From a checkpoint of a small mixture-of-experts model trained on Wikipedia: vocabulary 8192, a variant of SOAP for the experts.
Below are experts of layer 2 (counted from 0) of a mixture-of-experts language model. Rows are named router (the router's row for the expert), gate (a neuron's input weights, with its number), up (a neuron's input weights, with its number) and show model dimensions 0-191. Each number is 128 + 24 x the weight over its row's rms, rounded and kept within 0 to 255. Numbers have three digits each.
After each expert's rows: "mostly gets" lists some tokens that are sent to it at least half of the time. This comes from a sample of Wikipedia text that the model never trained on.

# expert 28
router:137140161109117095128160109095143137125203141115124142118105119133133154131118093142138134124144130132127117139170139140109072103114131154099121141133143118132131103144096124111175118095108149115120082147179133122132187157090138132146124126120127098153061149143204142154121139130138124129133136141111136120137132147132115142112152132138143132144159112134072144086104145128111110097128067126093130131128153133137140136139171128172093089114114128125152107098118113191112135133141111144130126153130095136103098149065140137192101140150125153142104118128105122110162078129096104087
gate8:119124142162164153124125134157166137112138158135125106094137079132107161103128107175120118118106161136132157175140135111158123129181139099117170146137133171144129168121113118114151109140142094117149096171125136139156153127122131133149134111154105139181145100156086155136155133158105180107099136161131124112121177159112124108161183107124099084118162160101104123115105141150153145144121154120137098115130097099130120126069163151104151142134150160150131126120125119105089125140154137093118130152152117089126138131137138112125102145129172179125151143136104091108146127117097069082
up8:125143120139133127132111133114160123147112152137118129128108162100109156122150103151134107156128091154119187161135130122140112116143145113157103145104141107120090142149117146132153115123119126142115146125082098103107074088101119136165140153147151141172120117128118133148093100083064152128131158082143118126136132131148153127100149102157107117120093122103114142123135119119103112126092144097145115135119089161133094116122187101101092134125161145136140158144113126118148134105153164112154158083133085152034130150112082121085130149144145161095082156092113136101160129125106142098
gate9:120129110122103106163110122117190141096126147096133103159113125141147076152140141105127099153155120136107102130094124095116131088134157160146120099114104127153154122108140141116129154138129131131139121105123179105114122135121134144113119117135120105076100080171138142096147191185153153151089133137097155120148135118133109096119107111149076130104104129136078094131078091095091157101118141101123119096121135082115147145149157084128111115172134143129091144161133142154124136117121117134138113117153125104120131160091111147143166144136049165135127114150113100115109140122100096136
up9:138118139127149185094129121136113133138115153162114187112134159131102139113163123137121130145142159187067163136132146157153161135154125117165126116094105133097154125122135137134114117158155158145137115112101107137142126107172127134132096102117135119183107109095132153115110123161146107088116142084151175182099088134111130143144119133100135172101124119136138105107119145130133102096136148166115131136122075177137136128139094125093087138151167130104132159134120082124129098138158138166127116156118175136130146097110116116130102156110134175069146127140157110158098143123084120139
gate10:122112166122128096180114114126124130120141112137092156133135174106128159112127166148121136116101160143141182133135105141121129161138144124110155161102133100092165133122162079158080141098135125081090110108113132106124162113167139156124079144108105121134084153163136157123147085063105136095119134117090126152136101112146158149129138110152130117116133119107169146156168116130126129141088127150078126152101091164138081109118185142135132151128134111142111123105121101121084124100115133136134160115156092171108147109107153095110114152095152102135147125144143103113163135152119095144
up10:095161108103121147069156150106118157174108134113133116115150107156106128141107120113117119142130113162160123102117135104111157103122104103120090112107132126152141129190138157125103140163091163157160143130113090109124083148127154135105111093136129153118165104097119079150131155136170097126120122089151174117133134106098126088164085166153099103132147142138135119118120153087129148151146126089124147114128107069123155109135110110080170112133129167123153152157150162128154101162129105124087102136129110114132085159166114137095134133136101121134106111152114137172125162117164121096
gate11:101109136174122175140134106121149112131169107135102138130116151142105122147135136123125134143127140151135107122109105105093097128108120144085171152092166116159146139157126114108132110120094148087120146136170115169134130130075124112148161135099105153137174098148131087089137122142174113123109143159139089087152129150128087095162190135090083072128169144103138120155119110159130155104128122105102135122118145127099124108146107103094066114122118126142130089120097123147092125148118132136164099144166113133099104169134104123156123134155132092151164112087100083127119104117133113115
up11:111151165126135178184144169124148114141151160133121161158065143152153176161115127107120123122148137125129144150128152117099145130148117169133113118127133127104107088130155090135073084118124142074123104141151162100139159137122119118106132155136132119124128157123136151146157120101139120136102102119173098108214125119122099125156133143123124095119151114124170118123135084128121165101155104101106119142143164140163112151160095091124125131075108146148127115126118092134116162127178092118143121142137112145150168083120102111155125120120154133134116154148088093086111135099124120098
gate12:112156147145108144156153161112156153152170138117096128084110113169145138139098128111132133078135129111131132143134093141123114151130116152094127147128163129158151135122137110091144101093092140128145130144085137146128176123082171090137127150096145123150126145123096126139149163100143125127124101151120149101184129139112110059134109146104128084123132135134101118168123100098140078124163146122157168123127121170101110131059127133147177157105125171109101109132117147101118116154146152121089144155100138091163089157166124140112132107125133095135133081109106097124150130146122108092
up12:113107116138074155116114144126127163089139106159147169105106144115097140115051157162104105173130135147142104182130127138123144154116140142165124116108161120152113092141156147156110129195134137132097162137130108118119137068166130143125137155130105155129137157110159140124122130099131118122129115125153148103123136149119124131110123114136122140121194089133145134142127147137104129122109130154096164193104114091116097099172113101126148076136117132142144144109123095168138072148098112107083104136137135144124103101139092104102101114147148119093148119178111127140088119108114132107
mostly gets: ":", "s:", " by:", " Born:", " 3:", "er:"

# expert 26
router:116123102123130115116149091108125156137075148133119126107058150107169147114119091106129152147070136121162134073113121169142121131114104113133147177116144148147136095153110137112156096144140131100085181136145142132137128172059128122134134152115165143133130150151151160086129142136122145149123102119123134190094112121157130145130138118133148131072140156135121127088127149136112135155135166109124110087154127132121114116126118139110144121124111094109146141168141138128173082125160118166122108167123084135161144117132118125113121154085105182135089089143106131121105112098134111083
gate5:112105132096172104122147163149163125104138119120125116131113084145127140109148141125125150157130127149124104149113144125131129106142135088119153115178150168143109081124120132077151180125141121116110158107137139176126143114084092121149164158155174079116158137117116129146130094089156178115116172111133119159118132108152128126106100115132180116119152149076137159128129098153122151122108134125131084121102135097081140121122082139137152169167126131119171078134133177101175144145111103130135127158140144094131138136149119114157155108122111153118099120128148106107097196109129144124
up5:176156142176061140130103087151102136154120160125101134130137146165143143148088138138131098170118103096095125117118198131129122093131161180142123144084138122112178094122106121149090120167126145126162151097118172090125115150125122165123101138143115119139136175118152131091096150147094150143179082137152143103112151155122105121121123149112117122157130082147146132125146123143128114139094108082104192107129130128123089128121144140118102134095123119143128161109126134189119104125152114140104154118128121168119101101127110156140121103096151130157131133141116121138148129113095107145
gate6:101179129171153158145128135111113139139108089146148137109126150158148159036118114145116122128147169122147152164095149093121125107146131158125137097094075152124085107155116123123123140144134116112106102154138152111094149129120108115125168143113158132172150157084139136111138140123102095165119139124142143093145080137181105152122104095159123151150165158124092128124121121138109143102107111142127141080130148124103146099143143188151166142164154147155149142134084107144119124103134123127134115109120174155142146121151166110108141088129161145122127153098084132107108139129101153145
up6:132146127124112125133164117111163153104106070126139148120087108125143104121156119121129149107122148152116140132162195119122133192118148105121129117114118141089086128086132121109154123084115087101129147168120118120136137119106145107153147121147174155149119091129173128144130102142138144119115109142103132143151087073134161175122129125152140128158158169137146115150131119105100131082132123112141114142108106166101145129087146178150101119162139123119130126126079159095088163180168146115123115139127127125142136130155116112096124111109133111153113089130130145084050150097094143111
gate7:113129086152162148084097127135127099097107120137129121141117107081131147115108102122104120114095125143137110114129078183111196105129090115116135073113137101150102135153131124130115089130139093114145095130144184157150170151146100126081119139137093080159124109157127103129152156161174112125117128119133115149187153158134129162090192089103164142077126130164074136109136109101157123139141131159139126156139126129130143130116124130139129127122154163122148134132128151098107104142173133129092132127125138131138098137135141141136145091136143155131131140078119135144128130118111140064
up7:094176100103128137103135129112109144086115108143150105161119154119109117162123163138138115122118165120117104165146091100176164147174113074144162128125085130134168122143160125151151101158145120104102143151096164133128151092090118124117120138102130142110140118137150170074145167128119174114109112125163122132144134144123144109167179126119113114115136146094131146122138113116119106140138103130192099158101125143094172137114161127094113130098111070128118117133188094081117122121130169155139059155168109114130134160134142123126130140125124116131152126146106117113147130150116134099
gate8:126107106132165143123117161106169077080145122066117144165124123148119092142122162124157115121098098116114100124094120108147146113122133130146126139141105115118081133138138139134120114135123184100091151124159159165139088077097137129111143112175157124124142135117131131149107111115126097121089131131155127082127179117128109153079128092127167103157151088110122126145121138167119094146123143084124110161111095100122125158103132163138129149134149147147098116134058141095112137172131149153138098179087087168127123125110116159149138159132104137107132112136119153154163129127103105128
up8:142127068155150150164114167111132128154126130118154093164116114168087161123103141128143130108128115153113092105116124104114160106073155110102134134101164132169117106094115132137134130104149126110146133129148146098143112121142138124123096114107147133144091136180148090149085151149183143133156136102150125172085165163097140136115157117148075106155133105145139139136133092158145099123170156156140169120104088137101126125135092123147154138172103144112155161091097134164153142137084091138116123121153105140137116119116133123129147180081144134136091112146132162160143146126129147106
gate9:139107111141147147126092099126154161095133118106123080092128141119124114101164105183129099129121155133168099112142132142164140098119144152112124110165151161120153119092128163134163110119125137145128125124161145133138070103129139095161154131127104137124130159145141154126161086110185090115104127178134124074160079117141090144132093105150119047126109130114118101161139144120171119101138161129149125131126156125098112127146093125128138146102134146116115108158135127144076126136140104144129177129123169099146115160116125130169167141124099150142147098096109114115165097135107143084
up9:098110136155122165160113123120132117146160080118129146087099128143129115141138108127161128088163158157103118141106137116132104123135131106125138097120085145147134149156169097153099126130150125135111116171120123146153103130077120103127128145100100157148093169137109122141178148106115152141161101116135104063153115139116180111140121113158128132105138164143122134108118111161100130120099151152138115117093126155129162093133150128140143156108116176131099125143108105102071100192143105151125141149113107084133166108068134169145159121132156132073115101145099159162134160145140115138
mostly gets: "ine", "son", "ina", "ton", "ale", "ise"

# expert 15
router:106147135113164123098116111119144131128117106140149100145121139122143121110126126097151144152078145091120092122180148075147113105116119138150147171117151132133136101134141106144178161080135154127148104167144150140116123069084124097121097134122123120140127088151201139100154148111114080100100087124090154128143121097126108129122137092131142097106133169141176149141117098167113129122099139127135139111136114112159152121109143137162097104128139131096145135148117138142104144148161130136105139185097201117132121139111157112128128101112110135105116125142114164045137124130140106109
gate1:129127107140129097123137144162107113134125117098142150142188115132139113086113148166142095104128114116111141083156119136069088153154133109111098107068138131160078139179151098144113190143107125109127117139129140130143124111172124151101094089180141108143120144135128115093097182166151106104102139123139120114148110125083136144152123082113099111154142168132143141166113129133136181131118116153159138109129123172129190112107161112143128091102120109162119144129121168116117141138147128138129128128130123089145116112122133119106135133099124171135135133137113146140122192079138163123
up1:153075119130143160125128140142137103117115127143118106120136104178140144093122137177126103097129120135116150142174126130109105135127142117105124138170130144105108121144103154135100168144117133122134138113175175131110130139109119139125189107137133146143160116122156107128136139154109132106089126103143109114160118155109131138122135120159120122147156134146099088162126114100154122160104119166118109077096109158172125092143133093084136145137167129082133145126119158121111180109173143127097098098127165084098111160142099141116154114128148179101059087097143111163098157132133084097
gate2:073123144128129087141121148169123151119138126105141136148119129167113160163083130154123126156144156129132081163150149084115148140114118115113159148143143085120151070181124118127131143137122107090101138198118132122149097156088119099077099137158174124172143109120097146100153126113130082103166150118185116115144145098099151166127173121119085118121115127100099158142168145097138149106099128129172121104147168135152116132145139105136127120133094136131107130142159144098118140132094149166124156128123147142102093094146107102126153087161112129146148116113128143128115118136128127135
up2:113082130134133074070093142124135157152155103115114112116108126157126150131131153099090157156129128157128146138124138136080120114094122113140096154142132132135122133156162102149127099139117114146110134151102107102121130119145162104120093091137145158127126110111086116123138090135105139128100122070169140129147143067142130146148136120143096151149129110175131108146115141128113115139103139081153130172128124110114115112137173107131100135144123082179139078078132150100096151132139089127162173114181087126107182110128114117128175123158108158136125118098148119127135116154098110074
gate3:089132124108165113145131124106108159127152156179132099148109102136085051098106131146119117137095136116122114125093151152160102131128142124156149123160139172097109101129119111133166148130148130120112145103124162161105118113127110127167136140163116127142135099115100114117106144113132157149095098129145110152113122109145115090114138097175115126143129173131137135100150105142135131148104126100143131114126184149162153152132124147121103119155151189100146087137142154132146127144131112163096154165102137087123149127142164112103167150094154092157091171123091129142107151151111173057
up3:132120155113143134145149151125140165116113134125159130135104110088117164113153127124126110132096152084102151124121162122104133172152112106133110158118143127161159097123129133123097147112143067102112122146166089139148106108106116183114132114144120097142138145094171103186129140109106091071130126089085123183085134196130118159118102130090148117119165108152128118111126137128143156132121115119118112131112123116118084117156136116105129160125119119133119131159117113133131109118171129094146187139162132146127099109172154136148112114132099137121100061140131131064089134122123117170
gate4:106140139162141119099090153174141126134155106163121125101136155154150092126146151093123064121075090137146193152107181094152108101119122149149142099129131150123115088149168074110137141115119135121130088168112139089154129103111142140125108127112129147141153099122153141118109107138135152117187147134144142148186108126175113160101141125138156115160099134135123144146163136124124126162054115124138122109136103147108098157125129154190116117120138152091130109140177103134151142165140114154128146137094151136167103130135131117140156115090085124103129119132148118131134140133125116123
up4:136130145134091133140155190123132139135137112148113125065130142125152138162158174158117120115126120115115146135145156116097143054099132126152156093171153113116139099154161138113173134110160148121100145095145110122097102108157132130108141107146141142103152112117095161144151126144135112150108169105150162075168155100126150125121141114103154072153148145142084136118103111126124114169090110109104132108180106155151106133156117143105140155135132112115124116154099131111176132104120171135140095143116117159152081137141131130100130137177175152144129083142150117141150116119143174126
gate5:111164137146100090102091107123112154119047107112150143133092147131101113096129140106166136160144133124143116117136114114132161151125146089107133135133121131171165176140168139138167146112099160169132104138124115128153122110145099136104170104137087159147119114097126137137130158095119149187144119141075141100164083100156114115112175105165094123120129104166143139122139149143108161130123132108125129137126150134090142133097104105124138124147142136143167128089116088139113139107160098140055116158167150147096092125123162124165149131123125122125095153137175127136124134138152154125
up5:100168114150108125113105140123116129162103124150109090122107137127144139119150152113120120125166188131094075101128147135108185148182128128136135113120150080147109150148135167130139115103116130141098114128154112180113134139132094147161132077089117103137131102090111124140131160126115121125148140126117101132157150124079123146123162117129135127091182124116143114171171149153096134153154118102096119134131072116100103136107130138144093121128115177124185128141110133163084153115125099146092136149147123130160059102119142109091127135096145144095118110150130095104148129130115170096
mostly gets: "w", " It", " New", "ew", " National", "ow"

# expert 5
router:133148154110131129136153121128134109140154137132154134142133100128141153116141097099152148130121131153119109104135135146144144105122132108123114136075157143153178143176155125097100141148104109104100150147132202137105127066166153081155107117112122109127117124163130122106119145118090125143112128132142139148103122131125082132133127120147128096162123159137122142112130111161109117141105097130133090118131121105161116090119137108117059118111086129121167137105156109153182086144136100123119126104135105118150185123173104164193101133120146145148127123129100185144066165099133112078
gate12:126110090125152150143184145108127147174117143120100143104130140141104101096161112112144101086152128128109133126108107116137128147143130114133151155136153116117152136100157104121112113140128109103147065136133120166064152162128168127116060113109121121133109104118129123168155133109154134153119131162145137162129146155145097124144117124183121138136109136112139114102072133102140083097135152147101158130121093117118126126145154120111084096171177083128119125147170168079085155133132135141107140104106127125105141099108083144147107100136141106190080122109101155139129143117096129136
up12:086122128118136132098147148118125149102121158110145167117129144146114180080078142151115126179123096122134105143101171101102150127107134108162145114133135137136110155161104140160153087122137138124141100127117157081110157134131082150136140105116082144121087157159154161144099096157162152088129113190134114168193091132117083131152149126135154135130157154190128143115150085129162103131146201127124161113129140109111103140147122123135123150160106118100107130135117144110102105101154126129124126130162108097117126116159083142129128091128135108136102133099122157151113120140111131127
gate13:109111096093172163139096123155100113125158107143136135163151157117130112117112106113095110132146133133130097136163155104114130186129106133127085167103085161109166117131153146130120137136116142129158145114131155111146179150121143111113140109111129134124130142172146172143077107124119147129148175175159139136094104122117143130133144130107103143071125116141167175085092144124164121125150118100098139109138147150123125145139155108071120095093146143098134112133148146120148133149129147126113147097090145061112160127082146135063107118131155105137162088112137133132104116096092118122
up13:125118169112142177115121099102148149135112131153137135120099149118141122138146098116148099115129146129153149087118111171136103169118148122172132158162105144111103110148103164157118117120120121139124128134080175109170161093122130124126154123144168158149120124102116165166166124128079154138131081122121122089140110128122106171126138096150139085111129168128135089117166121100159120101114155104177127165125154173116117137122110118197121101114171106181086154129153145120161135120114166121083090151094143116117134138164101122074135102113125138130147111146121131120150130094129124143
gate14:074126107149085118124128160131159108139076106053133122118132137113150124151163104109164134125114114144132116134103108141087094126152109103121138195105152131116121172080150144129174110113151128145107120146107146107129091109142117137102112169132141121134144134163151158083138131169130134154154167122144103151125114127107152118151121140133115122140104143109134119099097170154095070098122137113154112150177134133099174079102160110138138111120155117155091104158164132135134142133116105099107109170089090143110119092087115150161116136142161124143153108146152119124127121158147139113
up14:176111116137136155138121124097140142162080076127128117100142118139115128139124103100145145105134132136131121109109143086126142104133114130107112136115122149178142132108143135127110138167152151116087152111143167129128119114133110129102142155113140119112166098124131103123149188138146112141120171129133106132121122140156120151186117079089152100050156113082075120119127129117134131146137157131131168129131080104160143121124097152179132124104134098044121147160110143118145146124153117122075142110129140155108126080118147089127146076134158124141122159117134145081099128161122153154
gate15:122133129149119128124150105116161108090154143132127154096099086150135137101127128165178076184153144114129147025154149117145138126144147124117099102136158139135148083122151102185163116109129157124167130136118115104106124139115110144147135148147114099134113143144137152144104117149164134138121127133151134126114126143163099125117127101116094134169120131140127136131115137150129074110164130109134109160135120122175122154164135117114117152130157126102163110130120162165106090066095145121122161106146112149093117099135088120173181146095123124085160160108124132114129094113131132091
up15:076104132151101089133141088098131141133111175109170086118129141140145126132177112124148129120099119098122129183118111136111126071116134159114090142114123121101160146110156140110147141106168119166105126142118140136099074133162112143147086171143139139157092100117130114124106123094150168116108126117135146118092109145127159122141118159141093111135155113135149098131116171143105150128113124103109115050102148108101128118139124128154174100127126143153099106116139092150130118133160115122158118133148087128100140124128160125173123157120176141175124183135070129112112107133107130095
gate16:146133102121139079125058168142117141146175112143092145124116125112158104134129191110135132119120139139146120130139095157102149163143137133155118147146153117130126140150125153178105138096099113146091158102114109096125128141124132126111113131147108114127130122073132119106141157087075115137089129133122164113124138152082132155165163118142090154115145132134129181134132150047114134196091090136139142139097119148129119121099153123129135110098185139093113146120143111155124134101099133098083126126150132141105152179145112162100121124111146133103110139103156141165157140120115137114
up16:108131146102109175126093074136154107071066123114172123127148150107165132165126110143130116128150144171161114129127123120148148098171127153115160134145117148072137110131132148094161183116127126148126103118110121055116153134115139144169137136143141149173155107131131144157120108160120164160145100129143118138109131127126093156096140148147098105086157118083146079141159142173132137131117112127122163174127121170108093180109140093128117150088148106139114137107147122159130138151121140154113152158138160129120159104119148127119142130130139079154152137129130095161117115131127107124
mostly gets: ".", ",", "s,", "s.", "e,", "es."

# expert 10
router:114129141135175121097088134113132136123155167133124120156101112096128163112113129118140160131088151114115118127118100082173128120090118071136150145121140129108140128131136131127161101131108126106108131145124139149118122084126141144152130128106152116133123124105143103120124132124109147149136082092140138120097110114179089126101162105154158119146164171096077118114090128137137116129139126152126089132155126074132117163124126142169141120111083117101136127060105110217166121108147074163127141148122204131111142160146133146124094172095124125103119102110133103142121151135121129155
gate4:096139153165189145093106133123145101089120068157085113110103140107145151141119154101124119115131132125159123151132138117110162152118166104152138150101134125120145148159116137082151119125099111133196077133154153181130113110118159115145120124160134138122125135121117163115171177135101114136125133154133092136146149107120128116101131138128174112149094127139106123106089149157077146127121160168115169076139157136106149132134093136106129139106136134140186090086117156120132143137110100114143133126120177122134141137133140136140110168123119133121126083089152153114077123091095165140
up4:133124138136090095141176145116085102154140143105115143123154109121165118117165109120109158120135166145110144126123125139138118116090084134110126127149134115124103119114170131156070172141127122159090183125087126122098121149148101130164114125111107093134099166109138098094118148122140098107165084112140164125136118095134118135144158147126123128130184129128147129120176150105166142143151136101155124132073125111123151140142122108170125088156146116152155179151176173138118102128124130149089169176144132128147124132096105158162150141103155167144138147149091103115132126157175109129
gate5:135125113145121100146108097083121120135101146148131175150120144086122114094100078061125117132184087141123081106130166117099127123113138097122144178103175127118108141136114092117164110130106096088137121144122113133100134132170131136164113122116148100126115119110103139128118102134120153139145142105126113118168132122114123145138127117134139140134198103131108149094151139169178143077159103106125136085138101174161112110133162132120125144140112156141147088099128164135151138136131160114145148147139162112171135168112107131128125171112162115125135137104118143141123115064146188134
up5:126099174162130124135159115090130119085071122100142102119130141130128137150120130107126106146084137127137139114149116134121159154154133092156143069115114131172125117111141160158102138090112131160102135111166132099111093139119135112087119143157113141124129128153174110135124145138155097122135115168095154105097103158129094104114099141149126151154106123131134115155122115143141116163150102147127129142140099107137106141136125103176116091155164087150132181124127109101096128103171092139110121125125080188094129090159159118100138114136112185086087131141111170107102119169106106141
gate6:148137126123161132083135151146141123125129131169089136130098155107115133148097123131091111114105135083102141097109145059114147112116099148140142105116113102111090124150128157122116148141144114090110116107145131131078125123116156145188100137159107123187111132123104123168158094173121094139118144124128101109178126138130117105099153118167157105114127137112132154206141119139162142130124126062135107172145136117094138132100144099147120136117148096117113117113132133132152129117129140116103110155137129175133129156137136139155162105097149106169144150110113124150098142137172195174
up6:132126147103134132129108104086136134152136175128165118155103150127153075113129122108141143096148103122123149151071140164110113115146086111147118123156124146130100119134114163070103120098110099127124142122120122164120100122153161131145101095113122096124110097102176133097162133145103193142099143170095136094103154132123149141089132135104157177164102152106113153169151087145120148106137131085123110150149147143151198142119095126108143160148145151114103144134093138132137143110115113129125128178100151133107140164151153125131094138148126091134130132154096128118129120139073122081
gate7:168136137139122102143134155138159124126145142143165128100120119147119115129141099160134130108092121119100148152147133125129070169119138158146138145125115182121114109156153117097162127172157175141153159117183141126138160136086131136115134131130150148152086103132127119093124120149129157137087137154092100164147156171078119107142163131089139145106083131110112108123122110177133145111112139142163109094126163140103151099149133119139098122139134116160150140140109143097130166145110072162123102122094104088140095174139142115138106180170129093103122089098127104108122138115093101162
up7:115121145186104137111114125122164131148119087129166118077136127119158137098108128120093120137131115118135149197126128121127175134135142131135126133137153124156113102159135070089108105122173127108152153125139096173131076096130098080145131154144091118123105136147126145108152121150145145106116138138098144123134154125197182137161122094124119143109110128101117084112142114163161147168167146121142108123138114125139158143106081147112157162174144129075147131118120149122132115138133125138144114118102098115137160146129148137106149097161116146091136142092121127065074126144117099147
gate8:137055137132143111167145125105106111089105104153135124143140174088146102120173142092106133093105149116104136172151170140147134132101135147148097142102126168116145135130118112119111149097116070140175128130145154129125109083085149128135160137140164132144152114105108126147139145105139128121161127125135131094128113193164092117148100156124141122097127126170125110131111140109103128074109152149121121072160119131172109126126115122160119162123146117101198103131097100126131139153111119139144174099099085159097131141136132155149163136147156130091129101159104113129137146135125106143
up8:128115106190084143131089082103149100079139101116123136135103141162159124109134107121099130158111156139090096093080062103153141079100148163135138147088137106109091138143132146091182160134140108107102114130104123126137162076143105152148166147141096155194102129128131119134139121122109132100113112137110129106135175123119162119101130116150139154125158105101129083124116144136123152155114147173080125118135114157117111148100129189120108120125119139134149157149106157129126103081132120137126153121112099167141147160128130126103132098112135131130123098106135118161146141135092141123
mostly gets: " as", " after", " when", " than", " be", " until"

# expert 24
router:115143141115133123105131068156122163154122168124181122170141121122127132068149115152179124145104139135119095117103141080128138127138143152074131155125142114169136131131115114156123133101131136123123110144145120092109153182124149141148115144106164087147124137116115155071171145139094112142107136161116134104076139083153109160079138128127142108133156124097156159120131151134107107114132171114134145127138148132144149128125113100072075134109149128103153101143108110122155109117132097132095073117132131119135189123087149123142084077155148125125076126120139131157120123100116129121
gate1:126141128167099126134133131144127136130097154125113116079163123110127147082091123132104089141111108128142146116148147088103148124145106131109158128118097155112147140136120102149139154166103059101123123105142150146097148131089135129151144087131115093120132117129161154092153164158123116104136098112132109083156103162150110067085113139157096119131155122130128132116136104151118123118123150166097132170154121116147113128118078114140083142128097124119120070036129144120111120122117172126132124172146159168118156106124138092173102104125112165147097143143161122117115127128109157113
up1:139163129115142149107151135150085162130183108119096101109129101184168148116158105113096103067157084155124120103124154131166139106160118111156127139128181150116161123135141125126121153126129122121112107134120116128137162133152110108128145140111143140173128089125118100100112116109140162137130102123143136181110157149125141149151111120114180127175128136117157105147151166151134108133124100130121155116170097129097118174140118126173146106151177152128094178143136128147123147156161141126136135137126135130129128151136076144066178101113119117123147138078116110092101078136130130163
gate2:103116126133126124137113108130151084090127122174127122106079096151156196130119111103143134114131135142073125158111156092154170125106117118125161160112150119098122127118078117090111108102127111131104134153121132114125107163108153140154122144136137145164131102138117167082148132133111129125102189118142135113112152112125093140104133127113107139146146083129155118128147145120128089154101147103128117152175113180126114098135119094123185118097121129194128153115132149141098107091076155123114168156124194129132149129132131103150139134132154161165108130081153131140092139092120118112
up2:136101142106139157178105125132113112114157123172160104129105142147152117136132104134119097152143098088107145121154157096160113094108157085119136132152153115063129149138127140132150146137125126129126135112132129130120122139125186111160156137171155195124127090097126158126146149130141129071119139141146139116115121123103073174095126159088116132129132149108148145146086108153114113087117090097129157104156096111152165141121117150130130133131122130133131181147187136162125099096091132106106129120131099141127142147086112120174138151117129133114083068085157156122129137089112145124
gate3:106114130172136119178111124165127167071142094174118152149144132108138085092154114104161131135112104107129165116124079113152140139099154149076158125106140165155127135090123149113131132133163137133110093075145107123109104149125155087098119117133153113120155082125116126133125134142142135144115152124126136128153135095179105165121118114176153133160141131114106180159147118139069119160139111122119146120127101112095135105129128161110102176189109133123123112114098145154144146114171115147113144123136148109165115143120137085134149103136108144116154175164155167149144152120108126163
up3:115143122142099117149152105091120100127115128098117143139104102134110162151164121139116142122096146105136153138166115131102158091147102133171117161116145060139103131104099098128155156097109080139155153137142156133136142150134116140134130115132080115177136100125141162138116126108133082103143101123130125115081097122141094106097106189153132144147142156120174097095130137134172145133130155137120141169175113127139125160141097115131129118113100128109131149137155152152102108102081121131140122108073074130146139119143127149184155133104139134111100098139158076098150162132142148077
gate4:160120118131111147137152122112172139164092114101160124138110152148115145070136093130149128079121157142129134097099140138104098164128160135126066118108137140107161138153123141134125117165127160152100161144165135112115150110137130156125119086127126170164119148188122121117100130124137121126121102132143114112141069136142145112123093100141168165165096122171096113176154127134107149144092131092115152103141092117131136148160146155131101141095130145116137099149143110145080132133140169070131089138173132148117143125045150141096140132153149151142102129124114112124132149112098116129
up4:145135126111142160097121140137137132136167148150107100173154113101109146158098148115088119165134115137125133103107127091126107101139086094115088170161103091166086110093146123093137138139122087128145082120099105105112090123133124126121134101149149116151102130099133136117134118167111142135120135108102158134105171131124160167105148155139161126092098092094080141103127110165144147096132155168134104116141120143115179136155189132148127121130086133100119136096158139113165123117130137127098117146116158132136144139154085172097165108101143117140187097158144132144122174130135120162
gate5:123123138122132098106128151113107101133124131108148100151118184166120146160138159137121162137141105149098126190140151136163184128142101144145168136136159126100083129135139169157118118151146150164141093145151180122083151107113198155099152114101154130116079134101129115104150133169160141132077097130121124146138102160161130101113099134129111145135102107123128137073115087104113112149103133133119106081144115115085098153163102137103146147094126124107098163150136097147145120118109147113129151127105140120127119095110182113118127128102153139119122148113134109156156125095163134087
up5:088122126152143158097096142135130169106128142153162107118131136133106098087176137133123106081095116147138152120107102118144070113117110110093113156148105129151106145109143100113172153103102112145160146117134109122146140145129136132091143159131114174146132164132140148121103183128102128093114089100097130128072095118159133113153123133109176127158111125120091111164168171101164105105143116119099139145111145135163158114147119112126150109147145097166136134088126133151104116156165097116148068069140131107155120129124095114119142123126112124129176150152085150160141141109100118151
mostly gets: "a", "est", "ist", "et", "ent", "'"